config = dict(
    experts_per_token=2,
    d_shared_expert=0,
    balance_bias=True,
    norm_eps=1e-05,
    tie_embeddings=False,
    batch_tokens=131072,
    seq_len=1024,
)
Below are experts of layer 13 (counted from 0) of a mixture-of-experts language model. Rows are named router (the router's row for the expert), up (a neuron's input weights, with its number), down (a neuron's output weights, with its number) and show model dimensions 0-223. Each number is 500 + 50 x the weight over its row's rms, rounded and kept within 0 to 999. Numbers have three digits each.
Before each expert's rows: a language model's description of what the expert responds to. This comes from a sample of Wikipedia text that the model never trained on.

# expert 3
Description: Infobox labels, name pieces. Infobox field words like Born, Died, Binomial name, Coordinates, plus mid-word pieces of foreign personal names such as Ohana, Jacqui.
router:518401575525498504491505420415469427525492502487520512491517500602516526492536529454595536458436470484634463499537479537583591534558588548579427535569461564540432459506540454565491458506433437507449516575565479519457461415458461488443456469400599490590523440428482498529453409483480491582410545524471474538504507546473519492479547426532459483539515593502450563544385423489555399502513562577525457422484524538554469485634518446511535520474513521519428386518499571570469485494520394508552513557489439544461432517520534596485405492530519588489548480536524497453454512482414490507522487472540432487502547592490394457501504520496467556482430501556452568458528463437490510545478
up1:526568465533577554479511461442460531515476475475554516489584556490519428456511444525445560540492463395516456513557469420449477525474508559523519533538553493477569390502605452423532562508428598560614557480502605467594471500503484522448524477431399465487526589447607499635547530467476531464459508429518566441556532592563596477473490500533568441485554461554604525519540580505455541517494458510468477465496546574489505571571544460546483536557558508553426472479485479483465441564557488438505430464521514486546423497579524406537421470538594434468531499434586556513505486557579496442549528550432490521490567609482551454549516448503468516484538529517486479501483465525481563566400
down1:524500469484481494554474558495469493407428488423550447433548514535415592451470479473499461500581514463496419582468490520516495503493487466529501458538464467572459479472492420524568439542513606418473420507546533479470440545475516526514599444495402423496416456502505507536541496593476522550368603415495526581403484399523527567540501431529400484432459585440604465556435441526486524562601464512483503523540518491438500462509433541435474488494476495483479504433515437434478440552485465493457464447434497578460541499476490613552552472561468457539529388502484520503507577496442531490483429586468572459501615416498535516534553500591535482571525504489431438526485550464472567403543
up2:342482591541437506482573479621480469578551494461443475451511520569536383346538493469544467463580530488496516598531540483498547546513601527525440437566513434508456529508569498442454506563451527514478475514552490478484525497573567535472424451497525428548468527469541381503434448563504376456593416511566466501557525483579471508468537490449496583417469543547498516458405473514509470512415547533556466541513524502409520503541500513504496448551435480465499507451514530432572476537470423427507466448452496580536503448511428419457455471431451548479431510464498547446531463460538469479515533545447457495533529470452477425449442577410549517496518509427539427493512425547564579504586
down2:455495435639558484458501479515609523480553500419445533463433443431532525469477419553417580417575444542585462451492510523427494472533495494409491517536422414479473412475509489567453472423487463491588478526516531583546423430584508450513577458540509602451472468450491531500484545466504553487535483431475547503549461530409550513528525512430528542449508493534516547487546450549509450492570470507542490498500513528508361382486477524520517440497610544450476494584475475576545526353640510507493493549493523524503529532468506422453540489568528534536580586425506391438463457498518493504535491503398528512500580423529475428467539503553496478579518446464477387505538451463493486478524
up3:536523546494611436489445613409441515456491412519409488505443381484481460526532542465513511465465456551515456587518447481499574466541564513652432500592471532495491419521485458463529506504512437496500513553525486539552573464489456457481574503467561564493520552519445393564506545464548501526437491488520542468471535520516497501429509498430559517501504487506560556450569441580485512384475527382512399483446503520464496552568478492592570469500508426579555414417453533521475517517448508506513494515491563524441472503581412550524491555447561528523480563477430515425493505512491532570414576614499537540413532509466579454551463466395525583600460522480414521540475433537521593473473
down3:475513463488393452459529465527569593503532478571461580409486515550454583486503439489568539542440472476433471458465544498485459621409499481490450532482632558570580526498508459457524433486486571568489555534530498501607418488445536513473530505509461461520575543504506532452500515471475564517558448541542444464423451506525512494501507522470446472549531528587494435497606579607506496520542532485497577497530481526453473595510411531397474630543496548494467568541464502472492477596549486458433519455493480416534540483452585629426525420470495445584503442546468525445461507534446366399573473555492478490429507562470452505513527464474474492465498513423531487493572485507555540462625
up4:552488463456463478466461411540495513503467452436493464555427534437443445492447421523533467512403478526511470554541498545450475493554551452564504474425528519512514523522432577493495442496477573490518468482411373505446550529481459492410441590431481485505466532491479419493435457528452496555604555497531472424514423527487496506517508504418460473595552494488433539600520525465549574428506462506450466423506503511482469427547510514583587526457432599513445473517492523474520438461448593422507449492568612480512493429509580530421440562601385502450452594393469451556594561479566508578425547478495545555424580491455525533495535490526439507482471532547459631495562546536466505443498
down4:526491465549466505488536446552528538495356516499491488553542488518517511483447438553447471467499551419468518482496468497480546438455485599538498497429394488537464580402527475466530518451505516496437495421525558501475525533432430464522465458584596539475668513457545557456509488547459529396418486585586532497529536491493503493478584459561457421481522431492457544568574508484490447499559528549519553526379487524427469487456441430474496534531563416509481563492557413509504440429590540490511459505496441524476437439568440413525507463457528457523396434532590564439570443503487518502520394412425468464505497505600397488522506523500506440581590491503480552429542546483525518593541
up5:516398456540566594521526455488498514599444509466408399555456426428549417428501490430538455511453490506511502511414470526411493580462447549495425561400436581430499546533454520484528445629526513395516495614514477517491561434601424489591423533512544483503531485489514470493558458510544459451455473438489601569531474497485507550432537600477533470520517518487524503514367521484479414504463398483497517501537439510384486377575502432420515554445483538498616522526499465444486507515552423465513473490492473519522500455504500492487453541633511572492513496579445492563510543464447459513437497520493548538495473462493447589528451524516451531429430505582543506483517441515528483532548
down5:603495436431471598591496517464579506466427614478511486544504620521547557461540493430474513534444469494497563496478629508531463560509515511519552483482460474541508434550596534535442470490614488612417428529436609522516539496530406565433484551443461482408460487462527530513478518537538518449591500559500481455465555528620528456524500476525400452536546524396443516482467512559492474473467510521476412507513538614524420464512540480546517567492487467490441492511491507588491537490455549573410470491503471490446520421386524568555488467413522476455505505483540524476549445431543542344509563471484417473517562551472496467483485521506597504563481487545434448459537502600453483501501
up6:487456518508517529504520480527447443486510442466446526491362466473545482382461465526544524558519479553530527493395523458476488521501455584479585562485533424496476509536555568539492470494539452394519413461402593449522520482458402571517459481531515471478528456473502575556523577473563495585470516460590489566533539525487397505495501442548485494530442420458476536526545504526426516484434488423432584403484400456436547518556475505497497538473555518571393468440564440419521616458609542487406552558583481611569453543521406563532542505473473483548453559489491564541475519467496516514536526452463527463473426506640503464445482523456491442528484488452616445503430441531519520511487
down6:451550509457478533559476556521563516496487495461530538507559522479553560552505514490492539484491516515406546475526508528550550477579422446530484458474495521474548547465528478342476481521390441549453541540467492478514582502475508441364522447549496486369519604408539528483467491472614529477500543442484565556562514577573460566552440576455499563455512551548499481564464461532579475511512520536446476483430429487533565426405554602453525480575433439418504517489418520478556494539541490543627406454493487497511470548364581490514395502534443518401556559517508459460440471505436471388523500550533509482463511468528491520425520615574461558529550536496476579551492499460507488501517
up7:532574472551580448518483553522540511532439465495533497462559433471595481569415536504440603602532495523540558461560447467514488527594578538604528546467517445556495488489476577475518489559476472573445507539613526494424486488469461500510511484576544497547502458537453437564578505395469595456402441471514585503489494554494543486485526472587466537422475489442385525423544580473538532514569490497517480463507488566530437514501449534487483566497479520542579405503551487409490500452482535475456526485549521487466425481508452446396586527464529457686533446549438513508428558405509534492522528471539505578514599524518506510563466630570414524459556522509487495484438539437497460553505
down7:561482521459446504473574527444515415536545463472387435472460587472438528532502460442491407469472457440443562460414550478511556512495415461502528467421563506397532516513495493636478428499453564493444509467462550532499523509497354470611446483420455527566499516409440551462397526539576550401473498532496486476438491528491512565562498467458526600562555449484482421563497549511515508512524519531499525478525471503391423509432588502478543595488558522503511450474486513492462573521460474533542542492483424437452509572499463573465547442511471445502550590430505448496585437487537355609486497508504470495508502444514541488480439488408559549443557481459544504387549530542491512532423
up8:430510426507523549510541428447458537400516497440485393461444463513551560493539479497440553505440426556453464422454451542513542450474452508519442475480533524506492477510442459426510462424475548548552546517462418472468500512456560401524488445454545540432449522555496577413612454520550585497472473466437505550420489515566514569579507486572449401477518577629461483515525560497488421510449433474453547566558553458491476441542541449594501465510586525548480507505583507484431478561501562428497625371516521616560598521517486518486515477496522416524462434467566468510457587401443460491483552441439469468484519539481475514452508465475515605478527532481451506506526460510449521552375
down8:488443513518532511514535457546448532363514455605469448518580523475453482541441505515540437524435519525450437540564451464545497465535505534509544525500496459560464538430508572466449549506451521354506563458434506515551455518474474542534505493390414430433464490490492536590513468478461499531553476512512519499437493506385485489483485529464549508486498512452529484511538532611505503406463588521485503514484458497637537470451477578474554490474459444619556566589506471524536498499522459647445522452470434461462512460369493490473631516412468489548471489548432539538605473545613431571510542511440496472612524531584487470496448608559507463543473450489433440506500441516516527424557
up9:409504553525426489474595512467508533499572513546440449415482544492543473530425598554506459483565535496503486518489471475511479479442542527438457481550510531484615539502462449388483433569476556489555456477494466466547514521503384512474535488506396444487515367435457497513532576522511566480458529534548495527529552504439493479540524589508444450581468501653441556541496530485543559474458432450551435502431491487566525483530453551499488527534562602606479520505432584488524461504454425622468541543543416541540533497505408393503594510439535457505478536497461582527520504461528509564542441440455458551450468548453571616499548364443499505551422492576446503539469475487522490456570
down9:582437557503511436460530383543578574377499518515528531542450508459543503454562478508587475617483515511551503552521610519480478570422477544509568474457524468470502527533519478499571507494608512409479484390604512416501552503451483489440538569518613459521455501599574540463487607559468441450519534437515461559505521555559488470458485557567503591583526466472470480461390469586438433458492506436499523364482453458536487570495419489483495502539460509508534452502511498475421547468532557504586573446522520476472569515448484482486424555516555501537558444500436520574393493509473461498432501553550489594530525463572469479521510497565567481502425479478483471431416587444543519464503
up10:415466475501413578430503568429535484504508535556583525537510512483469520589506571551565475546512480472499537493579464432485378638460481526454486574488426510526589529580497500509545464457530533595537520413476446543554488531403466371480519562446573521479428518476561479509462508504580459420555537496454518478495440566563515456460489525510484523426483519578504571509459594539443486542529473428429464461498484506487523472587562566410523468523499502453505556537399502600478487472500519527530540514534477437421468519528464545532473504395477655423525450609550482560488500478498573627485500441476441391530520531500441389473478508463507495565548538504518510495488443566572493497519
down10:459463592502474444507444584516363570527552571503435531607452567448481486523497527380410506421543468466509557510486471455474458453537461474548570552506539526498464434521402520503547488497567479478516561492461560568424549523421508454530538536468531513461533515603485583482516564425452556563423482521504451519513600533425501540423556470505461608502569473454483484485493506523531545546457487500471566528545482466616498472533449546585454518481461547490537432460585521464508601525479427468466502553524536507543448513541568435480458539409524401472567408554404507560505594464503410499553400478513426481538470490458596474532565488466560490462448451508508555473436411477523492576431
up11:518539409616512409470466541424521495627489487509649553527490474559602494522501493483486456505395517472459599493554540536509498466441485574539486505426552456519518453515523431563420421505476544548582575558545467510503518520522442505449520516501514502488552554456427496479491537460489492511491469614449527486502420511443503421513452509447529477469464605581522463592504573588507389483561570406407502465441577502564518523490478539474453526424497440512522508480564533532418426441485535570599572479509535505472588458490477402577491483487483569453549523544470472386443461589517518522503540467495460519524457448492493499523489349531463535534603529499430495512462559531549491492449
down11:484526529418491526519496569493451580521529507538514540516438531492511586551527488544553466512584496532460451519525514540501473556526428556449407525495590500461512508463492391515589524567503439448565525480533553419423480405607490448543490496434549553453460540576532500489492532548491583470549420494575431570576460471538482578590487582469514497519449418469440569529497499460411447427484492484434477494530466520594554573474527542534514506577557444471353427428465464489495526466521581491531462492453503488489569356480535501472565462471490509515535488409457367446490444463468441432596451499548572494442489427468489553497525500407493441456458416465567582518513532549519487565435
up12:489431467466482547468469514465535483528540451450514461483503556589589423476375561512483499453517593507451497571478467463468486401525603457520461521475515511573447450440442520481478476471541546551493505573430435501514496539507569558484561501481535474510486457553544509511495415406491590598484515471416481566607558504481459488408520552472488531563421421631494472390405576458552453546494501453379491490477523503478576476403472563609526544394522423448431544404493493458525554480526563485491528569529467467552462558450546477532491464405443486500509448497446513490492541473456513452494508526419521517471488526599492475372521402497519490518552508461496473520473629511574523453466
down12:408533485439512453580492494466515577513454552539548524580430534491551407523577411475499545460468543514517513486511526436542534585483510560423520438548553565528451484502576459588489518471463462539558506512542432497530520513449408432501417564598455458463349590552553525512543528526589456531460508441569468407518585588565444489522493484552509506501502480458480550527575458461487577529474530438491462484529568527571451509586487407520483481578445544563497398539562468474523517550470449599554518554510480395576639538449560489457466579482498508594547513532468481481513453463429540400417460589454512461477514549523478488467468487461447551511510500415496439557486488475481414536493
up13:407574382474526555478513470530462479450521483475373522485475499501511471488536560516441532499537506439540493545458423519481537442461438440592490439489545516425400517485544458406500460493500449442506566423519399483416541519501580345531409502384533551535537430505519434571496458494429525456506512605503517518509568546555493515482468549504439480459540440574472498502503415507548541546545562478487630464580485494431509420495449499577566532439489474518454463518532427461563498540417480502485527515518584536450507470520509462445543512489469386465445478511430402481388572471570531517516473538447456548449522468442512453392517508482443542472546496484637550575540511550530458506473
down13:477496478497488525481458493512558509564482478504597521492428457542511482571452454496567470510517513529485377453578544503436423535534575504462490472514551500544480513453431433573521516383552549566454441529561497476395552559523534457500520615493477495419550569450534504597548460466465464419531434575482567497473557478452481423460408485429560518547490540414444537557518497379446558407511528419535501430387570547518562519444434487502475494469458457542490499411494524492547433443523583389496482511571447461473589503547501504504527492575459544403468491554490528500512549604460566504524476515385464514503552575509518523521516529545548380495601506432456466446564526532432541459497
up14:545531511482433517448511500514561442527555526560508567527505472546473436496552558412431488565514511505460492449496500546552500559452508527555484521426471492452540464519513545514404446477547495430535474564467554532472519563553576491486535440540495367454563489449428495555434436493484521411412540396450441531424537456451415525537456521456475505468533449524527567443462506445620478514541545602580450514487466527583552405463570474495522421501463487538417474469466530520558437473466534472516432409490511540587513481404512543405671482534417457502563481499437521530530491459541546495485613561454468450462478536454516423476622559546519416427551452540461550519508502440420561521493
down14:520512459469520528515515448608529556508557461474527476442541519558459539503481531524464520530354506490423549555486504512505601550509514477422507541529522541439442498513461418494584459584535525503507574526559417467518439456527529472453431524516490475536509522448468535495456463489455424448579548458540469508452520586490616687464506509527453433464488535530489533431563514551497545507582484475464531475498457479468424446511454501487493527528572539424517591519468396431456561541463560516527508453500484476498530389503447508435383607447400445497482483483549519534467443547623617488496478498561433469556528546523562588457401522494504510470618553502550464496518559513588584480429
up15:507520490486537450500546466542480583479564496535617537500451567505491500512548495428440530427497462550465510437533534533492455526527484488391511502404448556537553490518479483465499520500510487507505519540578532511525555470500514480507483498382496496512590492478452514470485485496499538430500571579463531567616515541561528498427520471605449492511468426540507460373443522510408567567482512497505476422521509443569498463569614587482448460596497561529452498632531530457490471568486540520518539498494540498441467473486509558589520451594435526382559591426575399447479559518544432550486505522526442533397517529416529541483574457473441573486469402367523540492483514493563496647479
down15:495521509523462441565496402493436436500582544456420432545530413431475473502468449607571462441489419482547524549553513551558554419467524529449540529487505557529590506529486485504481442520473496546440495438495530516542552488456486452526520555450497452512454563447564502565572509512433420517456566531482554564432493459482494593541551529525544494501521531474485513537516534497524513464590575477536494522384538511566495512523526583572498454488453516421440414565522529511420506499588567631477483456589505626551479387549398507456556548482460529585521468570519446455462452510427570430513449472476520402497503526518646507454451442536516485422455580579558470531506526514473438444412
up16:437423513547647453429446563530417635490469510489392502512559604525565525443496455532481437437462494481480587516490437484519514553425456530482458408548533526483565449503460427487442454461530437463570466482574496403501406460513494527535492455510547489635530506512524547543464464456502604476429551467464497460487478446474548458615526478432457444545463589479494482512454578523457485461497506536458453521463483518510471500461509559549478474640519561522549548426588463450508507525407550531495511457561448496424507443453539465546532549519419529498444497398406469449492520454498487492495478644538584512504505536480467434497537535498498522514526517506495457475444444615473414412443
down16:587581434436510563555519525411501446501505593430521445466535484453479489562509488475462475527419551464509585504578427503500484469480503420477489417472489389532560495522543516434548483488464475645480585515403554520552525470552448531435545498490496535440561487431517508497478470437441439561406543382526458478538515451347473553597504533518496520482560553533517422486449475445462522582489478484510556501567534452518439565558540471426515565475531441508490520474445586551519572393507564511465466497594493548620539470526515473537475459538472457406581497573410488483478469459490462518588483447534568514495446517468467525453483482449516436483629467408525510499508402512516437535511
up17:484483543507507464528493477428552458528480547475473555462536486483464543479567451523440441499610488543458493596465587490422529575543571520455535491533507444515423559419461386484589429536453493490485464495528498437468510481417577504499515489559516487489571433557515537506541426449535520436432484573553474477424447453512544547450568466498570530551562544504505518554492597460478475499481516490493461362564468381388502539473484525515506508488512500498518493486514493579503497444503432511539545480482552505428579509540423559316547577577500578466484455431535468410571481504417471527400562472536542495503473548387434466401404434405405542493493502523502590487450528498474534493524
down17:494510528465553517454500431522437446531491455436408450473476418533520615542484514502483556525490575482460561437478428452474548468534495515555517406551553487489491466546479532493506488546461496497621524521501480520577542596574555514539633603482468379425554421529521448524476492495474514465506523528491520477474442502458452541595509544478429407594473488483495568532609475516420485530458537480456516499454515577610427497558547536479417507473389486523507534474539463538449522530441510499544618555500570571486453455491452494506473465556510617392438558554432519524473559499465438481579472353490437577469548475504507487506539540548442450500577496395524470475459535476424559550540
up18:458481522444531572522487482437531401420520444432531600469494567565558496524450506431488537528513492554505504531458483572516513555480563444553492508510475456560364426495474543602449572472385485466515532518523460473485527449522466628490552479490495505586558546442500548526475475493462586364522543582458476441574520466370450460548511491554564374519499459418467500521502462534450466498462503548517457457473554528453474510470503530384444434516466458470517593425525460415551456446545474546505477509539525454549538582496491542507417556530458558513569519552519401443497461405508573550504521505435524482491547427510515481512508556511470532518465474581342470513538472489603589542454
down18:506533568488480493475454542560498598562543522476483460527449515423491443539508505445528469508557571436466567545574444558536494452474464514456492515516418449514525508556410506543533534478501461454489384485486635535528486447393531492470458444459524583423528541522582458489475511558482522565452453434451524605517518530415570523524426490514492451532409577506508458546503451552466518462559429582518516557475447456560450410494536484503472604491446547521456554502484513520568545413507597416440516445521488417456480627463531508459512513499437490509548360458525528502486553427550530409465471538465587487515493488464577507465561498447544580452567554443529570507435474392573406507591
up19:530549473498451416469538523519544614564507617604565521511449457427564528514535514466500533536488588475533487490472446510586442498576531485515529404473512491505504431482530448399470464503465488607478469479511527424465484528562554570533574491480597473498430516445423471465536495574413517536473438445536515449505607449508567559505484544424570458472497549448528407497532592589456476486556465598539483472555474510539559443482414461486541487484394443538479482443539460539496537524490495462504540478468499492489507516430518586445465524517533483559418554467451519511568421448434533495566457502514482441415386565385527410477471499553501472568597453531556409445520469458427394508453
down19:470584543511531508503528462495458391436549469435484528467384552554447505516515566482489400548522515406490450464520509510568510573548473468453533596480450510508585533485452563508445550591479489432502565541505507502589490532528464457477526445506471522513530477573431494588474528510553582529509436474616492521448556486501469504470476579508517662434481506562487492508551468320536549517456466412465542450509434448592471621427530562518439453517591463509583454435416563479582389538443511437567492510499449469503488506461412504472502444578452452464518524456564489453536547543524467451513570428496524443436521464531484576507464500498509545396433530478550514469476507511526562475536
up20:615604490522524545513414496475525561537368484547436519478500598525452535506508493499479533472489501509597514479454507522531505528564452501552465557451560543435493459455589586458489482581457546477530525501566445498477419489472516493600517510516495516532585490409435419570468505462467565640497477535426536449510543519577563413494596426507507487505569447467536456405480460571517572550590522545472505397506519509463528482438496484429505549563568476595485511381453461458516456436493521466522488583456446456490498448404503500483484436526454462549538563481543475417475570585478445451549500469498509570515431540606459443477573454541464583520457435539505491506516572497433539605536
down20:459486527455511508563483485493467475511486540435563501482463469513576547506557472484581495464543472463562418531494445448512476557535510434633458495507527500571461409535504474545497511557527516455437526537550513444451526473584473524497530441453503591399416484483505594559544446511482530476481512509543522418460559508585461480488493599621435496546464554526429488524566444527501484517616481383475446430532494514466435486543448570475514501433352528543459452521455440476413568491507550434564534455457456496558524498574444423483566480465557460500495609435412553435498589537545560475522497481540419498510541406430483521539517426528524427492485503450528484469395554543551342446515
up21:492510600631531510429582500510496555544507529458451445459543435517487434445495599521440477406314547465585418564466426584509540544406477499484479497480476506533448545484457466520490461447465505493447491476521455542479556550440504514454493467530483515516478517441537407533480461447519441572440571598460483487470579586576493591507432491473467491461521526465484491491463405550556450565537530517504497423476492476506478407406524534446471459385549545456519553528560436484527498514496590420551523460536436459514585390507592473478520567588507523553540409562499484416501493491454483511506514519487506550538520505432503436428573493539574514480506579421486507508398498564457597493529
down21:475420506429324549504456630490487453494499490526595503514506503592524458481449493541491496512544545443458432522566454426440436535448541509442461497421600538518564437453485451464507488511475492552453495506514578474523552405577516462513477582490540584616490429491425432482531487470522458435544450474464556487466512505424653583464520421487501628542478382526515504554564505519507448506517429491518464480433457487488506521487524441497520531518400476548398484533531454407503471453487525489499534514517539614423496494493510487549522480490460597491407563384458547494564510553502568493509585500552446480405468471544611504512439551531522552452567504505500468473498458434481498479528
up22:566457458478408501464443501459566412511465470505488435545510604563487398488432624540427485492462520542587421464461365492507493442459511532471508507504552540466417561452486538486501494508576528601442470574595509521484500453544491516476511569523572484503503525561430485542530436502511564608599435465484529419399414527490447509392423542370587566444494464529460417529460479490522532517515544440460436406570575475549452462509479546462585504542485512466399565544558510477560528459509465562503533508528508505490445450470511429456480491505439425437554573494468436536486565399465472539449478496447529510561525475581565447574481458488471479533485492472507463584468427543512471474474
down22:487516501498527467483576483579504550574608544499455522448439540514583524458468497437535489473442516541458552475495554432530538585506473464501393530537438531558471528468551427494467495480508491484526526473450558581451493454502497523536528618492416464436617590484472587417468522517558496527567503483436513507549544464544504467554562468515433419550535553480504433437519410511455514402537446586533526462500489494556481531540511482484492511357553440522431449599548537462436468548543608570473520545511629437422541536415473528491410446450494493605479497429521533542450385567523614391487539525488511470421498536510450517511545536477415459500554476540490556450574459565481524505524
up23:477474549558465483498434526373482583520460524448427510466503485498467488581444509524537474515395512524478515474516499435516470497405541504566435540577545441564453503532432492585568531441542518518578584486470495561424495480516422503547421563548546570491511527446445589495485419527579513503524523555492495471414499586434480506540531484428527554550549506398411465459442457506454556494509458606477533514540472390555454536436541397439487494567535541509486480448537525349541491488508501535501443392413441494571463544434447503549525537490555501428454487522502515542403569451569629432526544534533498537563554485518521570448475399513499492538520583483541515501483509506585544438408
down23:479486467503614550530522546481555533549461516642561437501607422524553561542530491518479481420549511438498424617505486463529459550511519501545501499403498533572486503466398543504470518525492510504562484530546565552513448503542569528454484522358505449483524433480455473453476487479413514572553519515503476445576531463480488534525510489430484465446471531457546523568589550544534485543535418477496390494419518566504492478533500494535565502463507575569546484468411361522461582560476440441508425485433467513535515497559421510483466565460542437596548538534508533492426508547480538481534628540416469474457525533621502429455571527482615475556516372532533563514475530548451541503446
up24:567520472474439514538366545473512510475484456514522548487504469488509579560459538611525465470576500421581460495567385472497563446449519459505551535444544524481467483488545464544486563530605483432587583501466502426548482413523453588499558558525478442425467467490473412545483558440455444528517496565512459552511515458458428360489547487468539547543431548508439632477443560553566429566450517510452506464492540523420493483528557492430546540578455440548603536526429449532476519616463533520515531512574466558465493509411464488492522458572502469469495439474519517508500507454533503480488500557507520644480416510432496505490578411553418564452476509594553441485521611500452533514527
down24:452496419496545521503624525428491452539417518429516525399562520492457401478507628526488494516530505508415534463494535434468500481608456467488555495533504392512467532418500496611505413552491470508429502486571507448543577410437517414513423508546628466513504488524474496523470528463488440427517498472496432441439454433530537539465485474577540434506511551540546498566515315458434507556468474379550439492489432529477542530547547473495471475534539502578532565443529517496532491460539573470481507469495592488558507455506534489601581476476489501555546558474357559465520606473561456537479512447551444515485517509490515388539449474474533489500511470511484515446456422466515565406529
up25:546460517527493464515482473583428403562566522485477480489533446463533435551480455505459518496511490500413491466360542444368522563523517405428478512461518401546495404532461518509453451605536504574545511496495462513466523469506492496553491526456532470536565561504574552483464448515484525542394543490529424482553558423656414511569511509577534549439346579543537508492489421556536494528585463498447521528500475515407443526479492486513470565494514391452502582500529602432495537509523520490481569457503444528573552536480492426548373495550526615528365503518520480520473468457538543564536474508466502499453479519586464504459419502443514568548480508530481532554539513470499554562429
down25:417469409418563630508508414485510432478464523536467456509547472532497539551490591564531504453482570514527569513486374484530466433575491435450529451559505500444556543465402514461567562373438503454535423492477494580582551500559524612482474490535534515548476521533505564488439488495583418529444498591526522439395493536494453504602625531427566453520510491457600560522439565484539528518473488468495437452484566541519609493522460417452486506497503553501489453482445457514477561537432519553448512470534572551489460526482479512488555456556601451484530470563606552461482534538547438507533550578382489563623461491547577461530493461508505533501518454510490540500478457550500453542518
up26:555484502539526481562544515395527490520517540566486506566434586440420479538486472474619578416494374519495437414434549522465488499501511531495495598509449581514486396480430508486473469534516449487610539414426502562471582469518525505457507511608501447476565507529493532484464494511481451522458508431514500566523536560434544595547465505338533371542569514557497449420536558481505481478505496462456476548530411401573471522490503493505455473490499553455453489522522503506554465445511504458494586408492433401526481526625449446466422517472511502504573438439460519566420493452620407536499548525516526519518548532577546504499563505410447537473486520517474461492448578470535542565449
down26:528521469442381474573464525512532429498494526499449394510572365477577511639471430489466523525509379494456486574494473429499544512454388497537531418529475468474455483504601476510513463492551513533431528542573484519501473545482471542497465501541557551572422412480533492506526529498504495536662519617451509384495482409443431450517489519601415595525454492471409610412425476515496432497441527508480492528539560559377553515391519467510568514511538475514502545464519433513498555517408506528493403466536440538482555494418521440562518527526513510487498456466518440557516437541433465528508599521521427537440452516485514459577487516525475513545527461489456429477521513516483506481457
up27:498572574512578458543508525426459479532493509562505575523530520520463472541442479490447471473516449497496442543478507517460545466423543523442585567392469533425449520570433546468460377532477494544630440484414483531501582595457474587464485575473513417469556547423451615579473424523484495462491484469520538600469460580479542565431540474458478444441512506559484562513421529501431517503480578556452467470616538491463494457356511527467497518523501494441495584585488500582543469528566539466532443513539554495513436422456363484458538535538474438510440452534472506502449435459593535431508489483494533564493522453458427504537551468462452511430499530610530469515417484575558508539523
down27:511491464502499537534544522497512551533485553542553482527455420532473545507557475523529523543433486614524465438592571562450493467465489539475470424532623472518483500529556468401542477550485559445484487597452537509514475435492477607519543497518473407452557461617486460420518621555479566387491455387476529529521584416434629594512567553491476490433475444517474453505542478527578512446545503480477518450431450574547544580559590584495485464498439465463542497563472462553447397509470523458485466495450534431526486453502455579602515544498497514530571604416410562478491474558435412507514569515565507490494537510495514473467493539515565557569487473478483560548450539491447447593496
up28:502493564507569557493597590462460489555443437439473506423527494388515395508504459473540570394434511487502411416498527473558512459547447474444512517496547525462440458390563470511464548536555465427482471372519409465469486449446515550441553542489549602522457594444512491519626489570524598448500488494599504447511519424434463554524407448601478550486486533398508525584566520473453430386487452547446517486554452459501476510534481581588495495478558550548474474473516524435492450455454481535451558485502511468551408459449507558462476436485525523501484527455504579535500518465513569507516479505573481487477457510581496462567465466539516526497394550515562588479586452411485455480544
down28:494424581491456530548400368574491620477424496571484579561526556520627536471506474541460457526477559462507527488439553527531541554525459523506523450456548492592496483572515545586515571515526430501582455602449521629568528489460532506575505449506486539533474523471458536494536600537496446540471427581439579553590523489479478487446609513512595478483374415488540452437458537538474480449484538492542464487509533561370527560547482489540460448492566471540480518525467514485487418465383515461504546479480563446545474527512417446612580502624477479479600522457542483492559464540461445565535528466540497500487543504562545551494430484509509518496552488474478553547564490490477484445531
up29:534469487549507471509637502486571469500470574458532475490519525497511488471489520526571594516474425450535513513550443530521475527474523635542528551537656547421470498539467456436526507385505521477553506524505556502500543467503552384463574433495472444514488440484522625494547498505555459594509451454527499453497507488397518509578510563538544494510517491497525478449505629501477446451540508537507597591458544471523466490461481446523520568400388528552453610534432560544468518466570588478471494556569512477533480472544491576416445541393393468592542543485460459608463508470496508440532518486485574553473437577502564461476473483482492529408464467541526559435437436429525503469424
down29:517510646462573508540506572557557462528438485511552461534486434476460520460495397458456405530565548535491485523505578520459555506492534450500550520615431511467520452441518546562492489495532465488498553508539517550473536461613340491491420538517447507581456432580476478604492483532467514490477546573469485546435449601451491627506503514490479534450520535455505468438498488415598508425519597509504459551494544518514495539461531432534520516510578543539576461437547437442494467548568543586541483463571463456459472527426496402566478530446523475513417444455513446532518516503497529617423449375612450505416415462431473483487581517502503510471494486512468465502525471389541536546492
up30:466485539465488514567502565498523542385482486511440535438446405452474527520529571420536511532434517556448489392563528492437449514488530534563457539529393527519552471609620390482501476583473550489459438446530437463465551474481557536532574514519514423438446542479466476557469454529448425497555475537553567442464614576439522479497506499496455479489561454498383453503551413505516561456549522513410496543493592404418520487519531456515489477569593573584501433540504462568458461389467544586390528578443533472510493414482500507590519534594464532499485432537509460436485480502577564554560462482462553486529447498472419484465519540486510489557469439573451509584532520460489490513478
down30:472501496514490518526443531567510427442488541415548495513527490496585419517580499481596477549511443439503480611519472445504481597594512529474511565431448459547614530404473556524431456559527506437476540522487597509525461546481400517480382504572563441489449516530572377443527498509505476462529455468535409439419539535515531426436626532439538516399536528513498571554545575503522535557475640601597451558498505465442527558452379496505449482526473554523569461470497552463419498455511458477462445547563504500489573528493552453486523494523511494541503520506466466460457508534439493412499519471560454560502507434517467481399592495568534502486576474516529543506382537494525459492469
up31:524498413515454480514446512545478428446447498543580521471525452430494526497496474456526495580460472549452383443471436516478468483496533508474524505518515472433488498610505632519492426526475485473436396471566507563397444441410527537363473471467438544517532406485622408488488489445420533599468595484472506460435529556475525427502538476424462491511564436575410482528514497579545529533429505449509634399498408506437539496478499506463458511549504578481442562594572499541461477509485447505539437561380510427479491566524488473497547491493556549519458427485475554457516502466396464561495463486541484478456515561442487474534502501530471432404442513493549511505506545585564502580559
down31:611510519553521586515566451531468446534520449492499483410495521528415545555467497518526455496390541585483554573571484545576560496531423585440568475474529404550554558511455576446541501546469501483524399510523486507529489472609444445445616525528482493527411445479379511432480492558471513464495485525468608591521532474426559572501510508525545559497496502547461528552574506479447501500542471514525453466566496483581576526495432447575611492420518435521560610598501481559482576486447502507420519516484442482521545466439502540543526481515523444488430462496491485480425497495373613493455585482477546442498520505491565433599510492495572544476596532499559426571553479464456489500525